Weights of a small mixture-of-experts language model, trained from scratch on English Wikipedia.
Size: 11 layers, width 448, 60M parameters.
Training: a variant of SOAP for the experts, 9762 steps.
Below are experts of layer 8 (counted from 0) of a mixture-of-experts language model. Rows are named router (the router's row for the expert), gate (a neuron's input weights, with its number), up (a neuron's input weights, with its number) and show model dimensions 64-127. Each number is 50 + 10 x the weight over its row's rms, rounded and kept within 0 to 99.
After each expert's rows: "mostly gets" lists some tokens that are sent to it at least half of the time. This comes from a sample of Wikipedia text that the model never trained on.

# expert 12
router:48 60 43 30 67 64 48 51 62 49 49 60 39 47 72 61 58 34 44 31 30 48 35 53 56 45 56 55 36 31 57 51 66 57 28 53 71 35 37 53 50 42 65 48 52 62 50 61 43 56 62 49 39 48 49 61 51 47 70 59 57 50 47 47
gate0:52 60 46 54 60 28 43 61 49 36 40 48 44 40 37 31 63 39 57 62 59 44 52 51 33 53 72 70 55 48 35 41 48 44 51 42 81 43 53 43 42 37 47 61 63 57 47 48 42 53 64 51 61 51 79 49 44 49 51 64 52 44 59 40
up0:72 35 58 47 60 51 53 54 37 52 44 43 48 55 48 46 55 39 50 53 54 50 66 48 47 55 37 43 43 57 47 24 48 54 68 58 43 65 64 39 50 42 43 56 60 39 70 64 54 56 58 53 26 54 52 72 40 45 62 36 64 59 53 62
mostly gets: " social", " video", " tax", " political", " music", " musical"

# expert 9
router:47 57 54 35 41 46 44 46 55 49 45 69 58 51 44 55 37 69 58 49 45 53 64 45 55 55 53 41 39 39 51 49 55 46 48 38 47 55 57 50 41 53 55 56 61 39 22 38 34 30 53 51 58 47 47 50 50 32 48 49 60 58 55 65
gate0:49 63 34 54 47 52 44 56 67 42 58 61 39 25 54 53 56 60 59 43 53 46 64 61 56 42 57 54 46 57 39 58 35 48 46 54 36 60 48 67 66 51 49 42 47 47 45 54 44 40 62 38 50 45 57 34 48 78 50 65 44 45 43 63
up0:60 51 42 42 59 69 60 43 59 46 65 40 24 41 66 59 70 47 61 41 59 49 51 58 50 37 63 51 57 51 62 16 59 47 64 43 52 37 56 36 72 37 40 48 29 60 37 49 57 51 45 50 49 51 54 44 48 52 55 40 65 39 45 45
mostly gets: " due", " moved", " returned", " worked", " came", " him"

# expert 19
router:62 61 60 62 62 43 65 46 32 66 51 40 52 61 54 39 41 54 58 38 75 73 52 42 51 54 58 72 59 41 55 46 58 51 59 40 40 36 56 55 35 42 56 31 61 58 51 62 54 44 50 71 48 68 65 61 69 50 56 45 46 46 37 48
gate0:48 54 61 50 32 52 67 53 52 45 58 52 42 71 62 35 61 47 40 63 50 63 50 35 53 54 49 53 55 49 32 47 39 48 34 53 51 59 55 40 46 47 82 84 55 53 67 37 52 39 42 63 54 48 62 44 75 65 33 34 52 55 58 56
up0:50 49 58 58 52 56 42 62 46 37 48 36 46 57 41 50 54 68 57 36 66 57 41 40 64 37 76 42 45 28 55 53 53 63 45 38 49 27 59 58 57 62 53 68 40 30 44 44 43 63 44 32 36 37 31 61 48 42 47 48 55 61 80 60
mostly gets: " his", " no", " her", " 33", " His", " 75"

# expert 21
router:37 42 43 54 65 40 41 38 40 43 60 53 45 42 49 56 43 52 56 58 57 56 49 47 30 59 39 52 57 78 52 56 44 52 50 68 61 62 38 48 41 58 52 55 46 52 50 59 44 47 44 58 66 65 63 47 44 55 63 48 65 57 47 42
gate0:57 39 59 54 35 34 37 38 43 58 48 49 47 66 36 51 55 38 48 57 50 59 55 44 43 45 42 57 50 53 43 42 38 48 39 42 64 45 46 46 49 40 52 59 49 40 48 57 50 30 42 56 76 53 62 34 52 51 19 44 56 37 70 62
up0:44 34 64 37 32 54 51 58 45 64 21 42 60 56 56 61 56 68 50 50 48 63 59 30 46 53 47 51 59 68 57 56 52 49 54 48 57 61 65 58 61 35 46 52 50 27 45 50 35 57 50 51 49 62 44 48 48 33 40 58 84 45 40 69
mostly gets: " un", " However", " Un", " ind", " unc", " th"

# expert 3
router:53 45 53 55 46 42 57 42 50 57 36 66 32 61 38 47 65 38 54 60 63 59 65 57 59 49 59 52 48 73 58 39 35 61 77 50 46 33 46 53 40 51 36 48 53 46 63 66 66 63 64 47 39 33 47 47 55 55 58 57 38 46 44 52
gate0:52 62 61 43 51 56 29 70 44 58 42 32 47 42 58 49 47 27 39 63 58 36 43 35 33 43 56 44 44 62 56 47 32 64 44 58 53 50 36 43 43 48 45 64 44 47 33 35 62 46 61 43 54 34 61 56 43 41 76 53 49 61 46 49
up0:53 42 47 38 60 46 61 52 46 51 57 36 49 47 47 44 60 48 59 51 45 67 54 43 57 42 51 45 59 56 57 41 47 44 62 67 19 53 34 61 69 45 64 54 55 42 46 39 45 46 51 47 46 44 60 51 65 61 81 45 41 50 56 57
mostly gets: " di", " comp", " en", " du", " des", " En"

# expert 16
router:54 58 44 65 43 38 35 41 65 55 44 44 57 49 50 56 38 55 55 57 58 55 50 58 59 47 61 71 59 65 61 60 55 49 47 70 35 47 62 54 51 46 57 47 33 34 63 31 40 57 51 59 40 50 56 56 56 45 39 53 41 50 53 40
gate0:43 52 61 48 44 51 44 48 46 42 67 70 66 62 55 64 54 64 57 53 49 50 53 38 52 51 55 47 41 53 43 70 58 42 46 54 64 55 42 63 54 49 63 63 56 57 48 37 47 58 71 54 36 46 54 52 39 59 43 48 37 48 33 35
up0:59 50 49 41 62 46 57 56 38 53 32 45 57 78 63 52 48 60 55 50 31 61 55 68 52 51 51 51 29 33 36 18 49 47 45 57 62 54 41 52 43 37 75 63 53 34 75 50 41 45 56 45 56 62 49 56 67 36 51 60 48 51 57 57
mostly gets: " km", " mm", " Coordinates", " cm", " lb", "born"

# expert 18
router:72 42 60 46 52 59 34 27 49 54 51 60 58 55 49 46 39 60 74 59 36 30 37 55 49 53 67 43 46 53 34 48 46 59 56 49 37 47 43 38 51 47 46 52 55 47 49 68 32 49 38 56 43 74 49 39 57 53 56 41 60 37 37 53
gate0:63 43 41 52 39 58 39 39 49 67 64 59 42 45 45 47 39 35 46 41 41 50 51 29 62 41 58 56 57 63 63 44 33 59 51 54 42 66 38 06 55 50 44 39 59 47 53 51 45 68 57 43 50 45 63 80 52 40 38 41 33 43 49 52
up0:28 44 32 61 66 55 47 37 50 51 48 32 36 59 28 54 42 39 56 48 46 47 51 42 33 50 60 54 67 56 66 61 70 50 62 78 50 40 81 48 71 69 55 65 54 41 65 63 48 26 47 46 50 55 49 42 47 54 54 41 44 60 39 62
mostly gets: " School", " −", " $", " public", "′"

# expert 17
router:60 32 72 56 48 39 63 55 35 40 58 54 37 53 74 38 44 43 54 47 36 57 51 41 53 52 56 29 51 56 44 79 46 62 49 60 38 31 38 47 59 63 40 55 43 47 51 52 55 40 43 52 53 42 46 47 38 61 56 38 46 56 44 47
gate0:37 62 54 48 29 57 30 55 50 51 44 53 55 55 37 58 76 50 34 39 63 58 64 56 53 49 48 66 49 52 45 42 44 44 46 44 47 40 59 48 55 38 47 64 52 52 33 50 53 53 44 44 46 18 62 57 45 48 41 60 48 44 57 60
up0:49 58 55 43 62 41 54 40 56 70 51 46 51 49 53 43 51 51 49 67 40 42 70 45 40 38 42 59 42 73 60 52 54 37 28 31 49 42 51 56 45 48 44 45 45 44 53 53 34 49 46 40 52 62 53 43 55 32 51 32 56 40 58 55
mostly gets: ".", " James", " John", " Michael", " Richard", " William"

# expert 22
router:48 73 55 50 44 63 46 54 61 48 57 55 49 45 48 55 55 45 56 45 46 40 59 40 52 62 50 48 39 34 54 68 47 73 63 42 57 52 37 49 52 31 37 65 53 58 58 49 42 48 38 54 62 52 49 57 61 50 62 52 59 34 68 46
gate0:56 63 48 61 50 71 53 49 62 56 48 71 51 60 32 37 48 35 52 36 59 50 56 42 47 36 57 39 60 46 44 44 46 54 41 48 21 23 52 40 37 39 65 53 39 49 47 48 56 60 47 53 55 47 70 47 45 48 46 51 56 42 62 39
up0:40 50 42 57 46 50 46 33 44 53 48 65 59 51 54 40 48 43 57 55 56 49 39 45 47 63 39 58 56 43 47 50 39 48 68 41 61 30 47 68 32 49 55 59 36 46 49 58 54 54 58 42 50 41 53 47 72 53 39 45 79 48 47 36
mostly gets: "ka", "á", "ita", "ni", "lla", "í"

# expert 5
router:48 54 36 48 52 51 57 49 49 57 41 51 26 39 60 42 51 44 48 31 50 30 44 61 60 34 60 65 50 54 31 52 67 45 39 57 43 40 61 43 50 38 56 46 42 54 24 51 51 44 48 43 54 46 58 63 41 57 39 67 38 35 59 60
gate0:50 62 48 40 48 53 38 54 50 48 44 43 54 54 48 47 42 55 47 52 59 62 49 53 51 49 60 51 47 43 57 74 36 59 21 36 32 42 51 36 42 21 47 45 54 46 56 57 37 49 45 66 60 41 58 64 49 47 54 45 42 48 43 49
up0:46 53 48 45 56 45 51 36 75 49 45 58 74 42 52 61 69 45 67 45 43 51 61 38 51 42 33 47 42 74 68 59 48 43 56 46 42 46 53 43 30 34 45 40 39 53 47 52 56 29 28 61 49 40 46 48 21 40 53 60 51 49 59 50
mostly gets: "″", " Location", " Genus", " Coordinates", " Succeeded", " Preceded"

# expert 2
router:53 32 49 40 52 60 53 39 44 62 61 32 65 57 55 50 42 59 56 27 65 66 39 50 52 35 57 55 61 41 59 49 55 36 50 35 65 40 67 48 56 63 59 41 56 43 51 53 62 67 43 65 45 47 29 59 49 50 59 53 44 69 41 32
gate0:50 36 51 49 40 46 52 48 46 73 63 53 55 44 40 45 51 52 55 44 63 40 21 48 41 54 55 49 38 70 47 27 54 62 40 45 34 74 43 52 69 47 44 61 67 45 55 53 65 52 64 48 46 44 62 51 43 42 54 52 55 60 43 34
up0:53 39 52 50 39 35 35 63 43 43 56 62 45 63 61 62 64 50 35 43 44 39 55 48 47 47 46 68 65 49 37 76 39 52 51 52 57 41 57 39 43 41 57 66 56 49 61 40 30 49 53 61 60 67 43 62 59 55 47 61 52 48 60 56
mostly gets: " Genus", "idae", " species", " Binomial", " genus", " plant"

# expert 1
router:65 52 38 47 51 48 52 42 47 34 55 58 38 63 43 62 47 39 52 64 44 36 54 55 53 67 40 40 33 57 63 42 61 65 60 47 55 61 55 58 52 34 56 54 58 61 40 50 52 59 49 38 56 44 62 44 40 61 43 65 51 45 58 52
gate0:38 49 46 48 51 56 52 40 45 55 53 68 38 52 51 49 42 42 51 61 45 63 54 62 63 46 58 53 73 52 58 51 52 34 57 58 50 47 50 43 49 44 36 39 37 67 42 71 46 28 40 58 60 51 30 42 49 41 39 45 51 44 55 47
up0:45 37 38 48 66 53 61 46 40 60 64 50 53 66 44 47 41 56 54 68 40 37 59 57 60 59 48 47 49 61 65 44 61 35 44 53 44 63 51 66 54 54 45 61 58 65 53 41 51 40 50 57 49 59 47 58 61 68 62 47 39 48 64 46
mostly gets: " was", " were", " have", " been", " had", " became"

# expert 6
router:51 69 51 46 54 49 43 65 50 57 59 40 39 34 50 60 36 57 40 57 52 59 47 60 69 35 46 42 44 37 60 48 57 61 51 47 45 43 28 58 59 55 51 65 46 56 50 51 54 36 43 53 41 57 37 39 49 59 37 55 50 34 61 46
gate0:35 47 38 54 58 63 48 35 59 42 43 48 49 52 69 52 59 45 59 53 47 46 58 62 53 59 53 50 47 63 63 51 55 39 51 37 54 50 36 63 40 35 33 53 47 48 46 50 66 35 38 49 48 57 44 47 43 58 60 29 39 62 43 46
up0:43 50 44 54 46 56 48 40 59 39 51 51 40 33 41 57 28 58 42 37 41 59 70 48 42 53 46 60 43 35 55 45 33 45 41 37 52 52 51 80 49 54 39 54 29 41 42 45 49 52 45 49 49 65 31 52 47 65 44 53 51 55 51 34
mostly gets: " Candidate", " %", " |", ";", "|", " /"

# expert 14
router:57 40 63 43 69 58 46 52 59 45 63 50 33 64 58 49 49 50 59 55 51 49 60 52 63 40 71 43 52 55 45 57 40 51 35 32 59 62 48 53 39 45 73 51 58 58 46 47 42 30 39 50 45 40 32 49 50 41 65 57 50 36 44 74
gate0:52 56 23 47 46 63 43 45 43 41 41 60 53 66 50 39 45 44 49 55 39 42 44 46 64 42 45 51 45 65 41 42 47 28 61 44 50 45 49 62 39 50 57 58 49 62 49 48 62 59 38 51 49 53 52 29 42 57 53 57 55 29 55 61
up0:59 50 46 58 48 65 54 48 50 35 52 62 41 49 50 45 53 60 50 51 55 46 58 41 58 53 51 62 44 47 46 61 39 45 51 47 58 38 55 57 42 57 46 43 69 49 41 55 39 58 35 62 51 41 51 66 55 33 49 70 43 47 42 43
mostly gets: "\n", "  ", "\n\n", "\n   ", " ", " final"

# expert 13
router:56 38 60 58 52 47 42 49 53 39 31 35 58 60 56 45 40 51 40 57 52 33 51 41 55 57 66 44 41 53 33 40 49 46 58 54 64 52 46 42 30 46 54 52 51 47 48 65 62 40 45 49 43 35 54 60 47 53 46 50 59 55 47 64
gate0:50 46 48 43 49 57 43 63 62 53 34 56 50 48 34 31 72 52 57 55 58 61 45 44 53 53 41 50 35 59 49 43 49 67 32 42 46 56 47 35 45 50 52 63 40 52 62 54 65 56 50 45 39 48 63 47 46 66 55 34 46 54 59 56
up0:29 37 25 44 59 28 31 51 61 40 47 35 53 47 51 73 60 39 64 35 41 36 46 36 34 54 46 51 43 48 65 40 44 58 48 39 32 68 50 53 36 60 45 53 52 41 59 41 43 65 54 56 54 57 52 63 32 53 51 47 69 62 67 38
mostly gets: " when", " as", " including", " with", " along", " where"

# expert 8
router:49 58 50 59 32 51 68 49 57 45 36 47 58 41 45 22 55 44 41 53 55 45 48 73 39 49 47 33 43 60 57 53 50 68 68 48 44 47 45 32 41 55 44 62 59 34 36 49 49 56 42 43 54 69 49 39 54 54 34 41 43 58 57 33
gate0:51 58 58 57 45 36 61 57 41 41 63 45 40 44 43 34 44 49 36 69 48 43 63 42 44 59 65 44 33 41 59 65 73 59 45 60 41 44 51 63 53 56 52 41 46 62 73 49 42 50 38 36 51 29 59 51 50 44 44 64 35 52 41 74
up0:58 40 61 49 52 47 58 52 53 56 43 37 47 42 44 41 56 56 52 48 47 53 45 46 53 48 41 53 53 49 30 61 67 52 49 51 44 45 44 61 49 48 47 54 42 43 45 64 61 54 41 46 73 49 71 27 56 54 58 44 42 56 47 56
mostly gets: " Mc", " Steve", " Kelly", " McC", " Love", " You"

# expert 23
router:44 40 53 57 63 51 51 49 46 59 54 52 59 43 51 65 64 42 46 44 63 51 53 43 38 49 37 29 52 58 53 63 34 30 30 49 40 67 61 56 52 52 35 49 52 66 42 45 38 65 68 23 47 47 46 37 41 51 55 51 44 55 48 56
gate0:39 47 47 46 59 40 66 53 44 53 45 30 40 46 55 55 44 45 54 59 33 56 49 47 48 53 59 42 50 56 53 62 46 36 51 47 54 66 51 73 46 44 45 52 46 42 59 65 36 61 56 55 36 60 42 44 44 59 53 30 59 57 54 49
up0:35 49 34 61 46 56 14 57 66 53 46 50 51 36 46 57 48 34 44 42 61 28 44 60 66 70 52 50 48 35 38 48 41 55 54 56 44 66 42 53 32 45 44 37 59 58 58 46 40 46 49 53 45 45 60 40 36 43 57 49 39 49 39 48
mostly gets: " Kh", " Soviet", "kh", " Zh", " Mah", " Hong"

# expert 15
router:37 60 43 54 48 36 57 56 47 25 70 50 65 33 45 41 56 34 42 51 52 44 57 66 38 48 33 49 51 44 33 29 39 36 43 60 47 46 55 38 58 60 55 59 53 61 65 56 63 45 43 49 58 32 39 26 62 37 31 49 41 57 58 46
gate0:55 39 49 50 55 61 36 46 39 47 34 39 37 55 65 58 61 58 44 51 73 53 40 47 40 30 56 67 62 37 54 48 50 57 27 51 49 39 49 37 48 57 63 41 52 56 42 61 49 45 51 62 57 42 61 35 52 40 51 54 44 48 65 49
up0:52 42 49 44 43 76 48 32 56 57 55 52 61 47 53 37 33 56 51 50 67 52 46 61 52 48 62 53 52 46 59 44 43 27 51 36 55 45 23 56 76 56 65 60 51 38 41 48 40 40 52 58 49 46 53 44 43 53 43 51 34 44 57 38
mostly gets: " Bl", " kn", " Mount", " bl", " Gl", " Kn"

# expert 10
router:44 61 50 46 44 54 46 56 54 59 53 30 48 49 46 53 42 61 44 63 45 47 54 32 54 68 56 57 57 54 43 33 50 37 52 56 47 47 60 80 55 56 66 35 49 38 41 49 50 47 65 49 60 52 60 57 57 56 43 32 50 41 53 43
gate0:60 70 60 48 50 53 65 59 38 53 59 28 63 54 40 60 38 63 35 60 53 74 42 44 56 55 40 39 52 52 32 40 34 33 47 54 41 53 50 48 51 66 60 55 54 35 38 52 50 58 52 40 64 43 64 56 56 39 46 42 68 42 45 49
up0:48 60 53 38 47 55 51 28 48 38 41 53 51 42 40 47 50 35 61 41 27 45 39 57 36 54 54 49 61 51 39 49 43 54 25 48 44 37 23 72 38 48 53 56 49 42 47 53 46 50 39 45 48 38 38 60 45 61 39 58 63 55 60 57
mostly gets: "ations", " series", " members", " years", " points", " people"

# expert 11
router:38 29 44 67 34 39 39 58 26 43 46 50 41 70 33 34 52 65 49 49 55 41 61 43 39 49 44 61 59 72 49 51 42 53 59 59 49 48 44 58 52 48 36 43 42 57 31 46 76 63 66 54 63 42 67 52 53 30 44 40 49 46 51 41
gate0:44 58 33 31 56 39 50 48 60 64 40 59 64 39 62 34 58 47 51 55 40 43 30 55 38 62 28 45 47 50 56 60 55 66 64 41 42 71 59 42 53 48 50 56 25 38 44 58 43 50 42 55 50 54 66 63 67 49 54 43 48 58 46 51
up0:66 40 48 60 66 55 57 57 63 37 64 47 49 74 55 61 52 40 45 47 62 67 54 53 60 62 42 39 50 38 53 36 50 64 63 48 68 34 59 51 70 43 64 50 36 41 63 42 66 63 35 70 42 50 45 50 79 65 67 53 62 46 47 49
mostly gets: " app", " died", " dep", " ab", " acc", " imp"

# expert 7
router:59 61 53 41 34 48 47 62 64 32 48 46 51 49 43 47 66 51 45 50 42 57 37 58 48 50 49 45 70 37 51 47 59 39 54 43 67 65 55 39 61 64 33 53 39 33 73 34 38 51 52 49 49 58 53 39 56 52 40 40 35 58 50 64
gate0:36 41 45 41 41 47 59 52 48 43 50 59 46 50 54 58 59 58 65 59 70 52 53 43 59 28 51 51 56 60 60 55 50 29 43 41 69 59 50 38 36 65 41 37 52 60 38 52 36 62 59 49 53 33 49 55 29 33 56 49 54 45 49 59
up0:32 41 42 50 52 47 60 50 46 47 53 39 31 60 43 58 34 56 48 49 46 60 48 49 35 59 44 55 51 52 35 57 48 43 60 52 45 52 35 40 57 55 58 43 55 41 60 41 45 40 56 52 40 55 57 67 50 46 49 47 48 68 41 68
mostly gets: " League", " Cup", " Racing", " DF", " MF", " Chevrolet"

# expert 20
router:20 43 67 60 52 53 49 65 42 47 38 64 53 55 43 53 59 58 46 42 54 58 63 37 57 50 45 54 57 51 57 45 30 55 45 45 46 49 34 45 46 26 51 56 50 46 59 45 49 40 47 57 40 59 51 47 31 64 55 54 55 48 54 51
gate0:32 63 47 67 57 43 48 42 68 45 32 46 72 67 71 45 53 59 49 61 58 36 46 53 50 34 57 53 57 61 50 58 63 64 56 39 50 59 44 52 53 46 58 51 47 53 52 35 63 64 50 37 58 58 62 56 61 60 54 54 43 50 30 67
up0:45 41 43 29 56 46 49 52 45 65 54 29 55 61 42 47 58 54 47 48 57 41 43 37 54 63 78 56 49 45 44 49 53 63 56 71 35 69 45 39 56 45 55 63 64 46 47 26 50 48 42 38 43 54 52 57 52 54 57 34 45 72 49 57
mostly gets: " 18", " =", "19", " 185", " 184", "See"

# expert 0
router:50 52 31 53 47 50 44 58 47 56 59 48 51 52 52 55 49 68 36 59 33 57 44 49 50 53 40 67 41 59 53 47 45 49 43 40 57 42 48 56 56 49 39 56 50 48 78 47 44 53 38 39 50 42 40 61 60 39 47 59 68 72 42 54
gate0:59 61 49 40 52 57 54 67 45 62 62 68 36 40 45 66 52 59 40 54 35 47 56 44 42 57 62 48 44 44 55 41 60 54 39 54 53 37 53 36 55 59 43 52 46 49 57 43 33 41 55 77 52 51 55 44 81 30 49 51 47 54 62 55
up0:38 56 45 37 66 39 47 72 63 62 54 68 53 52 49 30 38 43 42 41 35 65 64 63 53 72 44 40 67 46 43 49 39 73 74 45 54 53 50 56 56 73 42 58 38 42 31 38 64 49 28 68 46 55 66 38 46 49 61 48 42 63 48 47
mostly gets: " e", " co", " re", " short", " Out", "weight"

# expert 4
router:59 56 54 44 52 63 47 51 58 53 49 46 59 31 54 62 60 46 54 71 36 47 46 42 52 56 37 44 49 42 48 54 65 57 45 55 30 72 52 53 51 48 40 37 52 40 56 39 37 60 51 41 49 54 48 53 45 56 72 56 68 35 42 49
gate0:57 46 27 55 51 49 43 45 53 46 39 28 59 33 35 50 43 54 51 56 62 42 59 33 51 70 41 45 63 46 52 55 50 38 52 53 16 53 60 55 36 47 42 48 70 52 51 43 40 52 56 48 64 52 42 50 27 43 41 45 67 45 40 56
up0:70 53 33 65 32 58 34 40 55 48 49 61 63 46 55 51 60 57 37 47 48 60 54 51 42 42 53 61 61 53 70 75 50 43 35 32 62 58 33 47 37 56 52 40 46 28 47 61 50 44 53 55 40 57 53 41 54 52 32 39 48 42 33 45
mostly gets: "č", "ș", "kov", "ş", "ić", "š"